config.yaml
num_hidden_layers: 10
hidden_size: 256
n_experts: 256
experts_per_token: 8
d_expert: 32
d_shared_expert: 64
hidden_act: "geglu"
moe_layers: [1, 3, 5, 7, 9]
router_score: "sigmoid"
normalize_top_k: false
routed_scale: 0.707
balance_loss: 0.00564
balance_bias: false
init_std_router: 0.0114
lr_router: 0.00167
vocab_size: 32000
norm: "layernorm"
norm_eps: 1e-06
tie_word_embeddings: false
optimizer: "muon"
learning_rate: 0.00797
beta1: 0.95
batch_tokens: 65536
max_seq_len: 512
train_tokens: 608900000
max_steps: 9292
dataset: "wikipedia_en"
Below are experts of layer 5 (counted from 0) of a mixture-of-experts language model. Rows are named down (a neuron's output weights, with its number) and show model dimensions 192-223. Each number is 50 + 15 x the weight over its row's rms, rounded and kept within 0 to 99.
Before each expert's rows: a language model's description of what the expert responds to; "comes before" lists some tokens at least twice as common just after its tokens as in all text. This comes from a sample of Wikipedia text that the model never trained on. Tokens count by the router's weight.

# expert 20
Description: Comparatives and degree words. Degree and comparison words and adverbial particles, such as more, most, than, much, high, up, well.
comes before: " to", " than", " of", " as", "ly", " in"
down1:53 64 68 39 28 44 50 44 61 32 43 38 50 72 55 40 28 52 79 63 46 24 64 22 50 49 31 63 33 52 67 50
down2:40 61 49 77 46 57 34 31 48 46 47 63 47 72 44 31 71 25 42 55 70 37 91 71 69 19 66 47 48 49 59 51
down3:79 33 30 39 99 33 49 57 55 60 31 49 62 54 45 79 48 89 47 48 55 59 56 63 27 37 57 67 60 42 53 58
down4:47 56 67 39 47 52 46 90 69 35 44 58 33 46 52 44 41 56 61 51 51 77 50 34 51 55 29 49 51 55 68 18
down5:58 39 58 77 61 60 67 74 40 62 12 42 77 40 38 39 32 53 39 54 61 54 55 33 24 45 35 62 30 54 44 54
down6:72 45 31 44 38 99 48 53 55 49 42 56 43 57 30 30 31 38 44 68 37 43 74 73 54 56 43 46 64 41 57 75
down7:68 45 67 45 42 51 59 28 32 25 33 36 57 51 57 58 40 39 20 51 63 42 54 33 44 63 20 21 58 28 51 55
down8:55 51 46 40 58 64 59 48 52 62 80 36 23 31 46 48 65 55 45 46 43 52 37 55 39 48 56 48 77 75 28 36
down9:67 47 67 66 31 29 49 52 49 48 53 48 65 28 51 68 89 13 48 83 58 47 57 60 38 24 53 57 43 37 48 48
down10:38 48 60 73 47 71 83 71 43 58 56 74 53 34 59 60 47 40 19 74 21 56 19 52 42 62 55 37 32 53 61 70
down11:53 65 51 57 27 79 53 49 46 45 44 75 51 22 54 55 49 51 60 54 46 40 29 57 37 29 69 67 37 68 49 66
down12:45 29 39 42 46 59 54 57 48 33 35 76 65 49 55 47 58 31 61 36 53 58 61 33 44 44 41 43 45 64 44 50
down13:65 44 60 60 31 42 47 40 61 44 71 57 86 53 36 74 74 53 57 62 51 48 44 43 58 71 37 67 45 40 55 59
down14:44 33 25 37 62 32 56 49 33 39 56 37 65 34 64 48 47 28 37 24 54 39 56 32 81 28 27 52 40 46 80 63

# expert 47
Description: Locative and temporal prepositions. Prepositions starting place or time phrases, chiefly in, In, from, during, throughout, across, as in "In 1978".
comes before: " the", " a", " his", " this", " addition", " New"
down1:44 16 41 59 74 64 47 50 51 64 52 54 52 80 34 49 48 40 49 47 41 60 54 36 41 39 62 41 57 46 55 44
down2:56 35 47 58 63 80 53 67 82 22 73 48 27 36 45 53 28 65 61 36 54 65 31 35 42 46 52 50 35 45 62 48
down3:48 44 44 84 43 47 35 30 53 58 37 51 61 62 49 54 50 47 47 48 45 37 71 50 34 57 57 49 49 76 74 46
down4:58 63 55 21 64 49 58 66 61 46 25 47 83 49 29 65 64 59 34 73 37 76 43 52 49 62 54 52 73 47 21 30
down5:57 43 65 32 53 64 44 64 43 64 37 56 69 53 28 58 36 44 64 63 38 58 49 21 31 68 65 67 62 68 51 63
down6:29 45 33 56 49 70 68 36 46 62 47 91 40 45 46 45 58 43 55 56 24 36 48 69 77 58 49 60 65 45 10 44
down7:53 54 67 38 53 51 26 25 52 45 53 73 35 50 37 68 63 49 43 65 80 46 49 36 43 44 56 49 54 70 00 78
down8:59 25 29 82 43 67 56 40 24 49 34 43 55 86 72 41 68 61 42 51 56 55 62 40 62 55 45 51 58 46 49 71
down9:49 46 47 10 40 40 09 64 64 47 39 47 64 56 57 46 33 18 55 42 34 88 35 28 31 65 48 44 40 59 49 59
down10:46 78 49 48 73 53 53 67 44 46 60 61 70 62 65 53 43 51 91 25 63 35 65 23 62 56 53 43 32 55 52 39
down11:76 56 31 58 39 59 64 72 78 43 44 42 34 41 73 13 81 46 64 42 45 85 30 68 64 61 55 47 51 61 35 34
down12:40 75 33 65 49 24 48 56 29 47 47 69 46 58 32 36 62 83 10 76 34 39 59 26 49 40 49 22 52 58 27 31
down13:57 81 58 37 66 44 47 85 61 66 44 26 49 51 11 74 39 48 81 53 59 43 61 74 00 47 58 37 63 55 60 46
down14:35 28 53 59 48 69 72 82 29 47 55 51 34 56 67 30 66 47 37 59 60 63 21 76 48 26 76 31 50 60 54 71

# expert 46
Description: Sports competition terms. Words and table cells about athletic competitions and medals, such as Championships, Olympics, bronze medal, and the dash in event titles.
comes before: " |", " m", "|", " Championships", " medal", " place"
down0:33 36 54 56 39 44 58 42 40 45 45 35 52 48 63 63 51 51 47 39 24 68 59 59 42 26 68 68 50 33 57 19
down1:46 30 52 55 68 71 44 53 77 27 47 40 24 59 49 47 68 31 46 64 54 65 48 78 49 85 45 24 09 43 42 40
down2:78 40 62 59 41 35 49 45 33 63 34 21 54 55 60 45 73 51 37 54 66 14 83 56 46 55 44 53 41 35 52 74
down3:31 50 60 62 42 52 31 28 63 51 42 72 63 37 22 26 37 59 48 45 33 34 61 44 40 77 62 34 44 40 57 59
down4:69 20 68 35 49 71 36 60 44 64 25 54 18 27 57 30 49 15 68 51 56 66 52 56 55 63 21 28 41 58 56 66
down5:41 59 27 41 65 39 59 59 57 61 35 60 45 48 64 12 73 45 44 54 66 45 54 36 47 55 41 60 43 46 71 82
down6:52 57 49 49 49 36 60 49 40 73 51 37 34 48 70 54 69 37 33 45 58 26 44 70 77 68 32 69 57 46 67 43
down7:88 56 41 45 44 47 39 54 50 45 17 50 66 44 75 64 44 52 51 62 81 67 37 53 46 45 43 67 39 21 53 45
down8:47 48 74 37 73 36 56 62 64 51 52 44 82 33 34 41 27 56 44 42 50 77 55 74 69 29 69 62 46 58 54 47
down9:51 53 69 42 38 54 56 74 39 53 38 23 40 28 73 43 60 43 31 46 44 50 53 69 37 70 39 75 44 50 68 50
down10:78 73 40 49 47 64 51 76 59 53 67 53 22 48 67 32 30 64 25 76 55 38 44 30 33 40 51 68 51 48 54 55
down11:40 54 37 63 61 89 27 63 57 19 49 48 60 14 22 36 33 67 47 61 80 30 60 34 57 36 54 40 47 61 60 52
down12:32 56 48 38 38 61 50 22 42 61 61 53 37 48 20 44 22 52 68 32 50 52 61 39 83 46 43 41 63 35 43 62
down13:61 93 71 45 38 28 57 66 62 54 69 22 54 32 49 48 44 47 40 42 78 54 52 58 29 35 52 36 39 59 24 67

# expert 38
Description: Time and place prepositions. Prepositions introducing dates, periods or places, mostly in and on before months or years, such as until, during, since, on.
comes before: " the", " January", " March", " April", " September", " June"
down1:47 45 38 62 47 52 51 51 63 65 39 39 41 43 49 43 69 44 45 61 55 17 67 43 31 58 57 39 83 53 36 62
down2:52 68 71 50 60 64 39 52 23 55 57 67 53 68 69 54 57 42 54 50 65 30 53 44 41 38 58 65 76 44 65 52
down3:69 57 53 47 63 44 68 57 83 57 36 50 33 26 75 65 55 23 53 46 31 59 65 39 41 69 49 64 47 31 26 33
down4:43 60 49 52 25 74 45 06 36 65 37 68 30 55 52 76 32 34 36 59 54 09 48 72 67 42 47 33 62 61 32 57
down5:64 65 47 88 71 33 33 39 68 62 46 36 52 43 42 40 58 52 51 34 47 24 52 40 41 41 35 44 58 40 85 50
down6:54 76 38 57 52 25 61 76 50 59 40 28 42 46 51 53 55 78 43 30 55 68 22 29 62 59 47 63 50 50 63 36
down7:15 49 56 53 67 45 64 63 53 66 50 50 28 45 47 50 25 75 41 87 55 39 21 31 74 64 53 33 40 49 55 53
down8:55 49 57 35 38 57 51 64 23 51 60 82 52 67 40 67 58 59 62 46 46 59 62 29 55 60 59 41 52 48 44 80
down9:40 37 77 42 28 52 78 35 48 45 41 46 43 81 47 70 82 22 70 60 67 52 55 71 43 68 69 54 63 63 38 61
down10:27 58 50 43 53 27 50 55 30 63 28 31 45 65 69 47 67 34 46 51 57 26 40 67 32 27 55 52 60 46 72 46
down11:63 50 55 74 51 66 63 64 46 54 75 27 51 47 51 37 59 46 61 54 38 43 63 53 38 40 69 61 40 67 22 64
down12:37 23 66 47 46 49 41 63 70 48 36 52 60 41 85 76 28 57 66 65 47 58 44 53 61 48 64 38 36 43 27 42
down13:29 46 58 46 31 52 43 42 53 63 37 73 42 32 54 66 83 58 18 58 55 45 44 65 42 47 54 67 47 54 77 60
down14:74 46 52 27 53 57 43 77 35 67 63 38 32 44 51 46 48 32 45 58 56 35 58 46 18 53 39 37 52 41 38 68

# expert 24
Description: Credit prepositions. Prepositions linking works or roles to people, chiefly by, featuring, starring, of, with, as in "biography by", "voiced by".
comes before: " the", " a", " his", " her", " The", " an"
down1:36 40 76 46 44 34 63 33 30 72 30 69 50 53 78 45 58 50 45 50 60 33 57 52 31 47 62 81 59 23 75 34
down2:59 63 36 45 59 79 70 61 65 34 37 49 49 22 34 31 51 53 41 36 62 57 54 11 82 55 31 66 27 32 47 52
down3:51 60 28 49 31 58 49 43 43 49 82 62 37 36 42 28 41 69 46 47 28 27 50 46 51 46 42 46 83 38 57 37
down4:23 62 59 65 63 55 62 70 56 46 73 32 60 57 48 28 58 55 50 42 62 35 58 61 41 33 48 42 59 51 86 69
down5:79 68 34 33 59 54 41 40 91 72 52 39 67 47 49 44 72 61 42 67 49 51 55 55 47 71 45 66 48 35 44 56
down6:79 50 56 51 32 44 47 41 79 63 44 56 62 55 24 51 47 58 45 42 83 65 69 55 45 32 62 50 73 39 19 34
down7:47 35 74 34 42 43 56 29 19 36 72 62 45 47 82 71 28 46 65 35 40 70 46 36 49 40 30 66 57 64 67 55
down8:61 50 69 34 70 52 52 44 15 48 40 46 27 57 59 93 33 63 51 56 49 33 76 37 25 71 40 26 30 53 69 27
down9:41 53 58 57 23 40 47 80 60 64 68 78 41 39 31 19 41 42 37 34 20 59 61 60 47 42 51 47 61 40 18 57
down10:51 43 46 42 43 79 21 56 67 68 47 74 77 46 22 29 62 49 60 68 63 62 76 30 44 49 64 37 44 53 09 38
down11:62 25 53 20 53 60 36 26 58 40 42 65 46 72 62 58 50 51 45 57 46 31 38 28 51 57 43 29 55 68 44 56
down12:39 66 58 47 57 64 56 33 36 64 65 71 54 41 52 51 34 59 31 48 55 60 23 35 58 43 33 76 24 76 26 60
down13:45 70 53 68 63 39 57 28 64 51 56 48 70 32 23 60 68 83 52 51 29 68 45 54 61 45 39 15 34 37 45 44
down14:56 66 66 26 86 32 52 71 48 57 69 31 69 42 41 75 43 65 39 57 53 26 27 54 22 36 63 70 49 60 75 23

# expert 34
Description: Racing results sequences. Semicolon-separated race results and final positions in motorsport career tables, such as 5th; 73, MNZ 1;, plus pipes in numeric stat tables.
comes before: ";", " |", "|", " 0", " 1", " 4"
down1:52 45 47 34 50 39 40 63 59 55 58 52 52 41 54 58 54 80 50 56 61 54 54 77 63 59 59 40 24 30 55 47
down2:46 32 30 51 36 22 49 48 38 65 71 39 44 65 16 27 59 59 30 40 66 60 42 34 45 59 37 58 50 55 48 51
down3:72 31 41 39 72 33 36 42 37 57 46 47 59 56 60 44 34 46 35 37 36 42 59 38 50 39 48 50 42 66 50 64
down4:30 60 36 51 48 39 60 23 42 59 32 38 45 66 56 28 63 51 65 44 67 71 41 59 57 27 79 53 41 53 27 69
down5:53 47 41 63 26 35 47 35 69 29 66 21 45 22 63 61 58 30 48 62 52 34 52 36 46 51 45 62 59 58 47 67
down6:47 53 47 45 30 59 27 57 70 66 54 41 50 81 44 72 68 68 47 67 31 32 30 66 47 32 56 30 53 42 59 30
down7:30 50 56 50 48 56 38 73 75 76 47 36 74 57 36 56 42 51 66 34 16 69 33 32 73 43 26 52 59 59 52 30
down8:54 56 48 63 46 53 56 52 43 61 58 23 40 45 30 64 76 57 32 50 45 61 37 52 63 38 47 49 39 47 58 37
down9:34 64 24 39 51 43 51 45 26 49 72 82 44 50 37 65 59 50 53 44 55 41 64 54 39 46 32 55 64 55 77 63
down10:30 69 42 51 69 66 46 23 66 19 34 50 45 41 55 71 65 30 41 63 43 57 68 37 67 44 44 59 42 53 39 47
down11:39 56 41 57 28 66 42 48 52 48 43 20 50 50 17 58 36 57 61 29 71 35 61 67 65 55 51 27 51 49 49 18
down12:74 61 41 47 68 50 38 38 24 32 47 34 60 56 67 55 46 31 49 59 48 48 42 58 38 60 37 44 62 16 38 66
down13:44 58 69 47 50 37 46 60 83 45 47 23 43 39 14 53 65 56 63 32 70 39 49 88 43 37 66 36 35 45 30 41
down14:59 54 50 31 39 30 49 33 35 71 71 46 69 63 57 35 53 40 22 62 52 58 23 90 79 43 54 79 59 44 33 45

# expert 19
Description: Spaces before foreign names. Bare spaces and first syllables of foreign or unusual names and words, often in tables or before transliterations, such as Ko, Mo, Ga.
comes before: " |", "whose", "·", "providing", "Following", "=="
down0:70 35 36 58 83 57 49 44 47 51 71 31 49 38 68 46 54 50 30 47 53 53 44 56 61 32 69 55 48 45 22 36
down1:53 47 45 64 53 57 42 53 44 44 54 45 43 48 65 31 52 41 48 42 37 27 55 44 29 92 58 67 55 73 61 69
down2:52 58 64 18 67 65 54 64 53 25 45 40 34 45 50 71 60 30 42 57 50 45 50 63 62 44 49 58 72 37 73 40
down3:20 57 60 21 46 38 22 46 72 25 56 58 59 41 60 32 14 53 59 68 33 48 74 50 41 46 31 53 43 42 49 33
down4:45 43 46 62 48 38 64 35 62 50 43 44 75 21 63 39 33 08 27 44 55 45 51 38 26 72 68 55 65 39 74 46
down5:70 47 67 51 20 56 36 33 37 58 41 55 63 79 53 73 39 52 15 40 58 63 61 35 58 71 53 55 51 54 29 32
down6:59 53 58 61 59 62 45 43 53 44 17 55 55 52 31 22 50 78 56 51 50 58 23 69 44 52 28 70 66 29 48 80
down7:65 38 24 40 59 29 42 37 58 56 48 55 82 53 66 40 40 49 47 64 27 49 49 51 38 40 26 52 36 24 24 37
down8:54 43 46 49 74 33 51 43 83 52 34 59 52 63 55 37 48 42 64 34 46 55 55 52 97 43 63 33 67 30 66 34
down9:75 59 35 32 55 24 32 56 43 28 67 66 68 44 69 37 52 44 63 43 39 39 55 62 36 62 43 60 54 52 54 69
down10:80 51 44 75 45 26 67 43 49 38 59 36 36 72 50 32 50 60 32 40 48 24 45 60 33 37 42 27 54 62 46 81
down11:37 44 60 72 51 55 45 66 56 51 34 47 43 47 67 48 46 80 39 56 36 62 43 29 63 43 57 41 57 42 23 43
down12:51 34 42 53 56 43 53 41 45 45 27 56 47 50 47 65 55 51 69 47 40 48 21 59 43 56 56 63 30 52 84 63
down13:57 38 31 57 49 41 45 64 30 04 51 54 24 51 44 70 35 64 18 35 31 24 40 35 57 53 43 48 48 61 50 80

# expert 54
Description: Taxonomy and unit pieces. Taxonomic author names, clade entries and measurement units in infobox lines, such as Rothschild, Temminck, km², sq mi, lb.
comes before: "\n", "-", ")", " (", " &", " Species"
down0:55 62 47 48 51 69 57 54 61 47 53 38 48 34 39 40 53 87 50 66 59 46 60 59 75 44 47 64 72 41 18 38
down1:45 44 27 83 28 22 46 50 43 48 55 54 59 67 51 49 50 57 70 57 50 27 14 50 50 53 49 60 63 39 47 44
down2:47 63 53 61 41 33 51 64 12 29 51 42 53 41 59 65 80 50 42 53 71 51 43 38 61 51 66 66 65 43 47 60
down3:46 62 58 37 29 56 38 30 51 50 33 51 58 69 38 37 52 41 38 56 43 45 33 43 69 43 54 54 52 52 22 53
down4:67 63 47 52 53 62 40 48 38 57 28 54 76 21 30 18 68 54 25 62 89 46 55 51 59 58 49 58 70 38 34 79
down5:79 60 18 46 43 40 36 42 51 39 69 45 57 65 63 71 50 39 68 41 52 37 47 43 52 48 39 57 34 60 35 34
down6:73 47 43 41 58 18 58 54 52 29 73 46 79 70 32 54 49 48 71 63 64 62 58 46 61 38 70 58 61 34 24 49
down7:50 39 44 57 48 62 37 55 39 67 46 77 44 48 57 71 38 24 34 56 49 68 51 44 51 45 39 72 63 38 99 39
down8:69 78 34 77 41 21 28 38 55 50 80 31 71 37 48 49 54 54 54 46 56 41 54 57 69 27 50 42 32 56 51 68
down9:59 67 54 56 36 52 58 54 20 45 35 70 27 79 35 43 32 38 46 55 38 40 64 61 20 54 41 66 60 15 52 58
down10:68 43 56 60 48 45 51 53 54 27 44 48 30 32 58 17 33 55 51 70 57 76 62 65 38 58 49 38 58 33 49 65
down11:65 29 40 77 53 24 55 76 49 43 41 37 45 56 15 36 63 35 79 31 49 49 67 45 84 56 59 26 51 67 37 62
down12:60 35 48 57 53 58 60 81 52 63 42 53 62 64 40 64 66 28 28 58 38 55 45 39 42 60 53 71 52 49 40 46
down13:47 68 38 42 58 52 57 62 14 33 46 51 24 60 83 52 44 63 57 43 47 39 73 75 49 37 33 76 53 48 53 27

# expert 28
Description: Stats and standings numbers. Numbers, pipes and semicolons in league tables and census text, such as goal columns GF and GD, percentages like .3%, households.
comes before: " |", " 0", ";", " 1", " —", " "
down1:34 71 76 66 49 59 56 42 51 52 55 64 51 56 63 59 67 38 55 55 61 42 99 08 48 41 83 60 48 58 52 46
down2:65 46 30 38 50 40 38 36 48 59 91 46 33 27 60 33 49 70 53 24 74 57 23 51 54 41 34 71 41 70 69 48
down3:64 51 59 38 62 48 78 71 69 27 47 40 48 57 17 39 67 60 40 35 43 40 51 48 63 29 90 48 30 52 31 29
down4:64 52 44 37 65 41 44 72 46 57 63 57 21 49 60 68 53 34 47 66 58 84 33 43 48 21 43 40 24 47 37 54
down5:26 34 59 82 28 58 56 66 54 34 55 42 39 33 51 32 48 54 49 55 47 34 55 57 52 69 24 43 63 64 58 53
down6:43 72 74 51 75 21 67 83 56 53 69 41 63 55 54 45 50 44 33 51 51 49 48 52 32 43 56 35 36 45 54 56
down7:68 30 62 58 65 48 19 21 42 49 74 30 60 57 75 38 64 51 30 45 62 47 28 61 31 22 42 59 89 73 29 55
down8:59 53 59 31 52 41 47 51 49 69 74 31 58 43 65 74 55 94 44 63 73 74 55 54 47 63 44 59 45 55 22 65
down9:55 29 44 39 14 52 50 53 68 23 38 64 38 36 45 70 18 23 44 31 46 54 56 69 79 54 27 37 51 59 56 63
down10:32 32 58 57 50 45 69 55 63 55 54 38 83 42 57 55 36 62 37 58 80 51 38 56 38 57 59 19 38 64 41 43
down11:41 53 28 70 30 43 45 52 63 62 33 31 41 49 20 42 46 62 79 40 64 55 51 63 55 40 64 35 53 34 53 49
down12:56 59 69 46 44 35 45 39 34 76 37 72 35 70 32 42 33 47 54 60 46 45 58 29 47 64 37 72 52 43 33 62
down13:73 44 44 50 40 62 67 38 83 64 35 46 51 53 56 42 56 38 62 51 67 29 38 58 64 76 32 27 47 59 65 60
down14:71 44 52 73 38 76 69 55 60 43 66 62 68 37 35 60 39 79 41 57 48 38 77 55 40 33 45 45 56 34 56 58

# expert 8
Description: Linking participles and prepositions. Participles and connective words after was/is or a noun, introducing by/with/to phrases, such as along, led, followed, connected, due.
comes before: " to", " by", " with", " the", " in", " on"
down1:89 32 42 42 62 43 46 39 68 50 45 42 62 17 47 66 46 40 35 57 44 52 66 51 21 60 76 50 66 43 64 57
down2:75 69 51 48 54 17 49 46 65 58 35 19 83 44 68 44 51 47 56 56 62 92 52 43 21 59 56 42 33 23 44 62
down3:55 52 31 48 27 47 70 47 53 34 63 59 43 40 54 42 36 46 43 06 54 66 49 62 36 61 38 50 51 43 59 75
down4:71 39 62 30 38 50 52 37 54 21 23 60 75 48 38 85 44 68 17 54 58 45 48 58 38 45 56 57 50 59 51 64
down5:51 47 67 32 20 50 54 62 51 51 64 67 36 41 43 51 27 39 33 62 60 54 38 65 32 58 33 43 64 54 58 37
down6:58 75 43 39 67 55 48 66 45 54 26 39 43 60 76 46 42 62 47 58 55 56 38 41 48 36 27 52 46 62 21 43
down7:52 46 48 52 64 79 46 44 69 54 76 81 50 37 48 75 43 12 69 39 42 51 39 66 40 51 62 48 43 62 60 55
down8:26 46 20 68 24 74 50 27 66 43 57 59 30 37 48 59 71 32 56 61 22 42 53 78 80 56 48 49 63 68 46 30
down9:58 63 48 32 67 41 40 55 49 41 56 61 72 28 57 27 60 59 58 26 58 56 43 30 49 27 37 27 59 49 61 38
down10:35 40 49 37 29 66 72 55 37 38 65 27 23 51 40 41 71 44 75 57 62 71 16 62 50 43 44 48 52 77 99 50
down11:37 66 40 55 44 55 39 38 65 41 67 70 58 53 27 19 51 47 68 52 66 60 42 61 68 55 39 57 38 74 45 64
down12:55 64 22 48 25 65 53 70 49 53 58 55 29 00 40 32 39 61 26 56 33 63 48 43 60 60 32 57 62 60 51 43
down13:55 57 50 52 50 64 53 55 60 45 43 38 36 65 14 43 62 65 32 36 37 42 53 58 50 78 75 69 57 52 28 45
down14:35 45 54 41 54 55 37 24 33 30 40 42 36 55 46 33 49 47 65 51 38 45 65 56 41 50 50 52 55 53 71 41

# expert 43
Description: Stats table cells. Pipe separators and numbers in sports statistics and election tables, such as hockey season stats, plus occasional verbs like is.
comes before: " |", "\n", " ", "|", " 0", " 1"
down1:62 58 44 55 72 32 19 44 45 51 46 64 47 48 48 54 47 41 61 24 65 26 39 78 44 48 46 40 60 50 65 58
down2:53 55 28 71 44 42 39 39 41 57 63 57 56 52 55 54 78 55 39 59 55 24 43 53 69 54 41 49 34 57 47 22
down3:42 48 65 41 19 30 40 69 47 35 33 76 64 43 31 44 55 40 71 37 51 63 59 41 24 55 70 52 54 60 64 46
down4:63 51 50 51 54 54 37 12 54 50 55 61 35 45 42 44 68 50 45 25 44 86 40 69 27 45 51 68 56 24 73 42
down5:71 24 50 72 59 43 51 67 51 68 65 52 37 62 66 28 27 59 54 56 53 50 61 55 60 94 24 40 42 67 67 48
down6:45 36 20 37 52 57 58 35 50 34 57 63 43 31 44 41 76 42 40 32 48 54 55 37 50 43 52 56 41 39 52 25
down7:64 60 18 34 63 53 59 42 54 40 59 61 47 43 24 63 59 78 65 32 38 51 64 45 24 32 50 55 41 40 52 41
down8:32 55 67 49 48 51 36 70 70 57 27 67 50 35 42 49 37 66 46 41 57 49 28 47 76 50 20 71 34 47 46 35
down9:52 71 35 69 57 40 68 53 55 51 49 34 70 25 39 58 51 56 56 89 54 30 54 45 58 53 58 61 46 51 39 71
down10:50 64 54 64 29 50 27 23 61 51 31 55 64 30 65 48 61 48 39 45 48 12 47 39 31 45 29 43 67 51 74 58
down11:89 66 51 34 63 43 65 87 42 28 48 67 61 22 51 25 32 62 30 28 68 22 54 67 46 45 46 58 58 15 35 35
down12:52 60 58 46 52 44 52 34 39 79 46 44 43 58 50 85 41 51 39 58 53 39 64 26 43 86 39 45 55 33 51 25
down13:48 45 51 40 30 25 48 73 26 23 48 62 63 46 60 64 19 43 56 56 64 34 68 40 38 42 18 54 39 51 79 56
down14:49 59 57 37 28 47 57 42 43 53 50 63 47 48 45 84 78 34 41 34 45 62 62 34 59 55 27 18 30 30 45 55

# expert 26
Description: Surname endings in tables. Final pieces of personal names, often surnames in results tables or East Asian given names, such as ová, enko, sson, ović, ik.
comes before: " |", " (", ",", ";", " =", " as"
down1:37 66 56 53 69 32 17 29 27 44 31 43 39 41 45 48 58 54 36 52 46 56 47 26 11 71 35 55 32 39 67 57
down2:34 41 45 81 55 36 66 24 41 45 55 47 30 68 55 48 51 14 48 48 36 60 56 38 43 68 66 73 31 63 10 46
down3:60 55 58 31 50 52 36 54 71 52 72 54 66 46 42 47 19 47 59 44 59 57 43 77 65 46 47 56 55 53 74 64
down4:23 99 42 31 57 47 61 52 36 17 60 58 58 29 60 41 42 41 57 27 67 58 48 67 41 26 47 58 46 32 48 68
down5:45 44 41 24 45 63 50 50 64 40 35 33 44 79 62 57 74 51 52 50 58 55 42 53 64 46 51 35 58 57 54 31
down6:69 33 40 86 51 34 64 78 64 37 06 67 32 45 37 59 36 34 38 26 46 55 25 49 80 47 37 53 36 59 59 24
down7:62 67 35 45 39 23 58 39 35 55 54 29 47 39 67 57 45 35 35 57 62 65 60 49 37 47 80 47 52 54 16 46
down8:46 59 68 50 74 77 48 52 81 30 61 11 72 63 98 27 49 61 52 55 48 42 46 39 55 65 65 42 42 39 77 52
down9:56 81 48 41 38 59 49 92 53 51 42 38 59 46 41 63 21 58 38 44 32 20 72 54 52 66 31 50 69 51 48 31
down10:33 57 63 55 32 55 51 52 56 62 50 28 65 14 52 16 42 48 54 46 49 63 39 40 53 50 36 46 53 44 39 63
down11:62 48 48 44 36 50 70 65 52 53 49 51 40 66 41 54 06 41 49 43 49 44 52 63 39 73 38 39 47 61 68 56
down12:50 55 62 52 41 71 42 50 63 49 54 56 59 37 69 46 22 39 63 55 45 36 42 40 60 45 40 36 59 56 67 69
down13:51 44 43 55 35 41 41 45 52 52 52 49 52 79 51 16 35 28 88 73 41 56 66 72 61 36 36 37 28 36 63 67
down14:37 37 31 36 43 64 56 48 71 49 50 51 52 39 44 40 49 50 68 60 54 58 23 29 58 64 63 39 42 54 60 69